Experts of a small language model.
Size: width 192, vocabulary 4498, 45.4M parameters.
Experts: 64 experts in each of 8 layers, 144 clamped SwiGLU neurons an expert, 1 pick a token, a sigmoid router.
Training: a variant of Muon for the experts, 563M tokens, 9667 steps.
Below are experts of layer 4 (counted from 0) of a mixture-of-experts language model. Rows are named router (the router's row for the expert), gate (a neuron's input weights, with its number), up (a neuron's input weights, with its number) and show model dimensions 0-47. Each number is 128 + 32 x the weight over its row's rms, rounded and kept within 0 to 255.
After each expert's rows: a language model's description of what the expert responds to. This comes from a sample of Wikipedia text that the model never trained on.

# expert 54
router [ 85 140  66 162 140 189 128 100  89 149 135  74 138 184 109 161 122 109  86  73 181 186  74 196  97 100 157 109  76 188 105  86  89 100 107 117 143  91 132  97 108 166  82 199 110 107 108 101]
gate0 [ 67 167 150 138 173 170 127 121 114 121 121 135 154 123 120 120  98  71 120 140 131 134 112 126 115 169  98 174 149 172 129  88 154  76  61 107 148 135 124 131 144 104 143 107 126 107 109 208]
up0 [112 139 127  99 111 138 107 201  63 105  99 153 147 100 106 115  37 107 123 118 160 153 106 103 128 100 180 166 114 158 129 126 115 119 138 126 153 124 154 121 176 140 115  92 160 146  91 134]
What it handles: ag/og syllables

# expert 7
router [120 157 125 105 159 101 132 114 104 120 151  90 156 150 132 151 129 135 133  59 161 147 107 152 112 110 163  91 103 211 118 149  88 132  62  88 182 105  99 108 151 127 160 115  95 167  90  82]
gate0 [139 130 109 166 118  89 186 168 116  95  80 159 157 148 154 150 103 160  46  75 106 160  96 151 132  73 164 159  67 146 135 174 108 142 140 112  77 120 120 129 146 172 131  94 140  82 114  88]
up0 [ 72 131 147  86 148 112 153 160 133  88  93 131 141 179 152 150  90  74  90 106 179 136 115 189 181  91  53 116 110 106 112 208  88  94 104 100 133  95  81 115  80  82 144  87 126 177 177 135]
What it handles: Vowel endings in names

# expert 33
router [ 95  80 146  82 104  93 140 141  72 146 133  77 110 136 157 134 116  93 142  96 169 140  78 121 111 125 127 109  74 150 127 142 104 169  67 134 165 124  62 151 130 189 109 147 109 157  90 124]
gate0 [ 85  94 114 125  25  75 158  83 131 119 129 142 179 153 153 178  78 110  80 135 122 121 102  89 125  74 120 142 124 168 136 152 119 113 165 112 169 113  99 126 137 222 119 146 149 102 191 134]
up0 [142 108 121 153  78 105 138 140  84 140 120 118 196 183 129 107 108 106  56  94 130 145 116 121 105 121 151 137 133 115 116 138 123 113 124 124 141 139  42  90 119 123 157 142  87 182 135 113]
What it handles: Coordinating conjunctions

# expert 30
router [131 122  84 109 158  96  81 118  95 140 140 123 113 183 118 179 152  85 116 107 112 163  85 159  85 143 131  63 116 156  68 126 148  99 109 148 191 118 123 141 149 160  69 175  92 166  91  91]
gate0 [ 81 108 126 135 139 152 115 129 108  62 157 187 123 205 168 141 129 145 134  95 141 102 136 109 172 115 105  91 100 120 150 199 124 126 145 107 131 136 185  74 101 173 110 179 110  95  98 103]
up0 [136 166 175 148 121  96 140 151  92 101 162 125  96 171 103 137 141 144 141 139 122 103 170 159 108 128  70 124 149 140  44 158 130  73 120 117 199  70 155 128 177 148 130  98 106  36  99 157]
What it handles: Pieces after initial H/T

# expert 27
router [137 148 116  48  67 167 189 109 109 103 128  85  65 113  97  96 172 109 138 127 163 186  92 137  97  77 127 104 145 149 125  98 106 110 100 116 183  71 146 105 148 197 157 119 135 112  92 164]
gate0 [122  91 162 124 127  97 132 114 106 132 121 102 144 120  96  97 127 106 159 156  97 117  83 170  84 135 131 112 134  80 114  73 148 152 154 133 156  96 137 114 110 174 157 193 152 114  96 119]
up0 [170 108 123  26 159  79 169 123 182 141  83 151  75 192 106 108 165  87 171 167  63 102 130 131 115  90 120 123  78 112 109 157  85 102 109 158 100 117  96 130 185 160 142 140 141 142 185 110]
What it handles: Indefinite articles, quantifiers

# expert 41
router [174 115 112 124 144 148 165 124 132 136 112 127 108 128  94 107 115 125 121 108 182 124  97 158  97 107 108  64 157 213 142 139 127  87 111 145 147 108 134 161 149 150 105 161 118 170  81 119]
gate0 [144 163 113 121 103 171 178 104 136  91 127 166 126 162 113  60 115 162 101  93 115 156 160 137 130 106 128 153 122 108 140  82 104 102  86  76 134 138 125 121  77 150 112 163 115  92 126 155]
up0 [120 149  86 186  72 132 123  98 165 111 124 133  97 172 131  93  78 136 117 115 154 153 211 171  83 155 132 115 118 123 121 135  84 109 108 164 147 139 123 160  84 162 156 108  64 151 142 178]
What it handles: Units and number endings

# expert 9
router [138 120 104 105  50 143 162  83  79 164 150  68  94 114 128 144 154 115 107  90 188 162 105 123  86  62 126  71  95 174  81 129  94 149 123  83 156  82 132  86 149 168 115 131  84 179 131  96]
gate0 [137 122  77 125 167 156 164 145 199 128 143 100 130 164  92 101 204 180  88 126 194 158 104 139 142 101 125 126 126 143 174 199 103 164  98 124 187 111 164 139 100 126  91  97  92 112  80 136]
up0 [120 131 114 112 136 167 163 140 120 126 134 116 131 123  68 122 247 119 105  86 162 138 165 117 134  81 137 149 173 135 115 139 123 172 134  99 129 106 100 135 153 109 106  69  90 153  60 141]
What it handles: Capital-letter codes

# expert 29
router [104 165  61 104 110 139 145 134  99 170 107  74 140 165 124 131 120 105 145  98 196 183 104 138 116  87 175  75 161 182 117  79 138 126  90  31  97  90 134 103 134 132 125 122 127  96  59  99]
gate0 [110 151 108  72 119 101 130 181 120 127  92 116  89 190 116  88 110  99 140 118 204 186 153 110 151 163 145 147 157 103 103 131 131 145 102 109 113 125 135  84 174 101  60 116  80  93 129 156]
up0 [140 177 110  83 142 139 129  59  87 105 113  54 144 128 101 108  83 135 139  90 153 124 126  89 101 126 138 153  75 115 120  82 112 119 116 110  73 105 170 167 104 196 148  87 191 197 125 128]
What it handles: Inner word syllables

# expert 15
router [140 146 112  64 132 125 171 113 108 147 110  91  62 223 121 123 133 151  93 110 184 161 111 130  86 100 123  88 194 157 116  78  80  78 117  85 108 100 142 185 103 182  60 201  86 129 140  94]
gate0 [156 155  99 115  95 161 149 108  99 133 104 129 172 118  58 168 115  83 134 103  86 123 147 122 206 138 176 141 126 106 177 121  97 133 119 105 109 176 135 124 152 104 100 155 129 136 106 117]
up0 [137 101 121 119 131 124 117  92 135 131 152 133 143 131 107 143 175  91 165 113 129 162 129  74 105  94 116 111 159 121 109 144 118 132 107  87  42 160  72  95 131 170  69 157 104  74 155 112]
What it handles: Infobox codes, superscripts

# expert 50
router [ 77 122  64 122 154 100 158  92  98 121 151  92  76 164 141 117 163 125 165 103 127 136 118 157  96 124 154  68 116 137  73  97  78 127  85  74 134 123 174 129 124 122 152 167  88 131  88 105]
gate0 [148 156 119 194 117 146 155  68 118 150  45 125 109 163 123 121 115 117 144 156 129 114 158 225  93 102 117 167 158 130 115 141  76 113 158  84 182 108 179 161 200 146 138 139 136 141 115  83]
up0 [134 135 159 120 129 187 150  69 144 112 157 104 132 115 126 144  46 141 177 156 119  64 134 122 124 119 125  84 177 146 107 120 142  81 126 154  95  99 105 126 162 177 154  73 120 109 161 105]
What it handles: Vowel pieces inside words

# expert 12
router [120 177  61 145  98 108  95  42 118 157  60 132  87 127 100  89 121  85 102 131 157 117  89  97  85  93 136  50 109 163 106  96 119 117  94 129 148 132 105 153 134 144 119 115 117 156  89 118]
gate0 [133  65  87 113  77 107  89 130 109 159  73 189 127 127 121 114  95 245 135  98 146 105 153 106 164 119  97 143  85 129 111 155  37 152  77  99 101 102 110 118 117 100 134 125 135 144 112 106]
up0 [153 121 145 183  93 133 128 168 112  98  91 133 115 170  95 133 108 178 109 129  47  94 147 168 136  66  88 117  86  96  91 167 139 106  77  51 155 137 117  86 101 180 162 143 140 175  90 150]
What it handles: Music and mid-word fragments

# expert 37
router [ 69 101  69 164 153 124 129 127  76 125 146  98 179 134  23 130 118 134  83 150 141 165  76 134  90 119  89 130 166 144 128 159  76 140  58 115 146 103 101  81  96 154  84 107  87 128  80 135]
gate0 [104 113 218 164 115  89 124 134 202 163 149 126 149 168 157 129 111 139 137 150  90  86 135 139  86 137 127 108  99  98  93 100 129 160 104 176 147  28 139  90 144 130 159 120 179 160  55 160]
up0 [139 212  84 181 163 124 177 162 152  99 103  82 143  55 129 124 116 142 113 182 133 120 135  96 131 137  74 113 154 117 156  69 174 153 130 161 136 119 148 146 158  68 101 138 150 125 115  94]
What it handles: As, from, became

# expert 46
router [105  90  72 114 140 115 132 164  91 148 166 116 132 172  63 117 136 138 134  60 126 148 101 159 148 145 165 118  98 182  89 113  74 169 150  97 137 129 148 126 186 188  89 142  82 108 158 139]
gate0 [130 116 187 129  99 112 112 145  85 123 149 191 154  91 104  98 141  94 143 118 140 142 158  96  97 123 130 160 107  49  86 125 110 137 124 114 213  90  95 150 175 165 103 152 157 108 101 146]
up0 [140  24 155 161 145  90  99  88  87 135  97 119 107 174  59 136 148 166 121 113 122  98 105 175 117 136 178 146 147 184  92 156  75 224 101 163 129 132 122 101 105 159 122 110 160 147 136 125]
What it handles: Proper-name components

# expert 43
router [117 110 121 153 104  91 137 128  98  98 136 106 121 121 103 110 134 122 166 150 153 193  79 117  72 103 152  67 146 163 120 132  68 157  73 115 125 111 111 109 100 173 143 120  85 167  87 171]
gate0 [100 125 143  91  79 149 123 134 148 142 123 153 159  84 100 115 103 197 165 161 105 143 109  98 112 116 176 157 157  89 155  75 171  77 171 116 163  59  75 171 156  82 123 148 115 120  90 108]
up0 [108 130 159 112  82  98 164 108 132 138 136 126  99 171  95 157  52 130 139  96  71  88 124 106 129 117 119 150 123  98 109 124 124 183 151 121 105  78  78 130   0 157 103 124 115 115 136 128]
What it handles: To, for, with, not

# expert 25
router [132  88 103  73  91  98 175 125 103  98 125 104 126 129 139 101 184 134 161 130 110 156  83 176 117 128 144  95 121 151 107  71 137 171 122 146 130 132  85 182 129 150 118 138 106 172  97 118]
gate0 [ 95 103 137 137 186 155 197  98 133 128 167 138  92 159  60 172  98  95 124 162 122 125  92 162  79 155  89 113  93 182 109  69 138 170 122 108 153 109  81 128 123 138 193  86 150 114 155 153]
up0 [125 100 135  93 145 140 122  57 129 110 141 117 113  97 113 137 128 102  95  97 120 144 163  84 147 118 124 103 142  68  99 131 129 142 139 130 136  99  88 116 125 167  82 147 156 138  87 168]
What it handles: St, cl and um

# expert 6
router [148  94 151 112 127 133  98 113 105 116 125 122  88 178  87 145 125 105 100 119 174 193  79 172 110 139 140  90 152 137  72 113 148 123 139 117 152  74  63 104 120 125 151 144 111 145  61 127]
gate0 [100 171 103 135  85  95 126 132  82 136 146  56  89  95 144 123 160 108 108 109 138 106  83 150 114 151 116 161 138 126 125 175 130 149 158 117 140 123 121 151 142 133 128 175 136 135 168 153]
up0 [114  61 135 158 101 117 110 129 158 165 181 140 119 134 113 187 130  99  76 112 146 125 125 120 151 146 112 182 136 106 112  74 181 125 118 137 170 153 157  86 153 100 175 143 137  85 121 151]
What it handles: Hyphenated filler words

# expert 31
router [153 126  96 103 118 136  77 101  90 165 136  86 113 175 112 140 113  67  99  84 137 181 120 142 141 138 150 106 102 152 135 127  83 135  39 120 146 131 111 141 124 106  72 151 119 141 105 123]
gate0 [105  43 111  96 151 151 128  95 164 114 178 123 124 139 148  93 173 132 105 208 170 141  69  87  70 160  75 119 119 103  93 116 158 122  68 177 106 156  72  94 108 169 198 159 140 122 111 135]
up0 [ 98 101 119 115 125 158 164 100 126 116  29 103  75 134 156  96  95 181 159 105 191 125 144  97 108 163  97 158 146 138 112 153 118  91 125 138 185 127 112 168 147 109 139 113 131 101 136 145]
What it handles: Mid-word ast and consonants

# expert 26
router [ 90 165 109 126 103 147  86 143 122 141 119  84  71 144 146 143 140 123 143  93 142 154 156 188 106 113 111 128 108 191 159 121 119 179 131 135 116 124 125 163 179 211 172 136  43 120 149 170]
gate0 [170 132 112 151 175 151 142 190 121  88 167 140  66 164 126 150 142 175 134 128  97 125 183 172 163  75 171 164 157 116 155 101 119 103  80 108 115 107 120  85 226  72 148 103  55 115 107 150]
up0 [131  80 132 137 108 162  90 187 171 150 169 172 120 139 173 132 178  87  93 138 158 175  74 166 149 104 105 138 121 120 122 149 103 169  82 124 132  66 114 131  92 160 186 130 111 147 149 140]
What it handles: Capital initial letters

# expert 22
router [158 150  79 136 122 145 127 136  16 130 123 144 122 146 140  80 160 118  85  90 160 181 140 138 141 120 136  63 138 148  55 124 127 121  91 132 160 123  89  77 155 110 109 186  77 174 149 164]
gate0 [150 163  90  98 113 108 105  98 106 117 116 106 126 165 145  61 118  87 100 125 155  98 122 125 118  77  39  83  92 155 124 128 158 143  65  53 147 130 146 124  81 124  74 164 194 119 133  82]
up0 [136 125 195 166 115 172 159  95 119 108 146 144 111 214 119 124  96 165 126  71 149 134 127 150 108 106 117 158 130 108 112 157 108  77 124 103 102 125 133 154 170 113 138 142 150 101 164  85]
What it handles: Name-ending syllables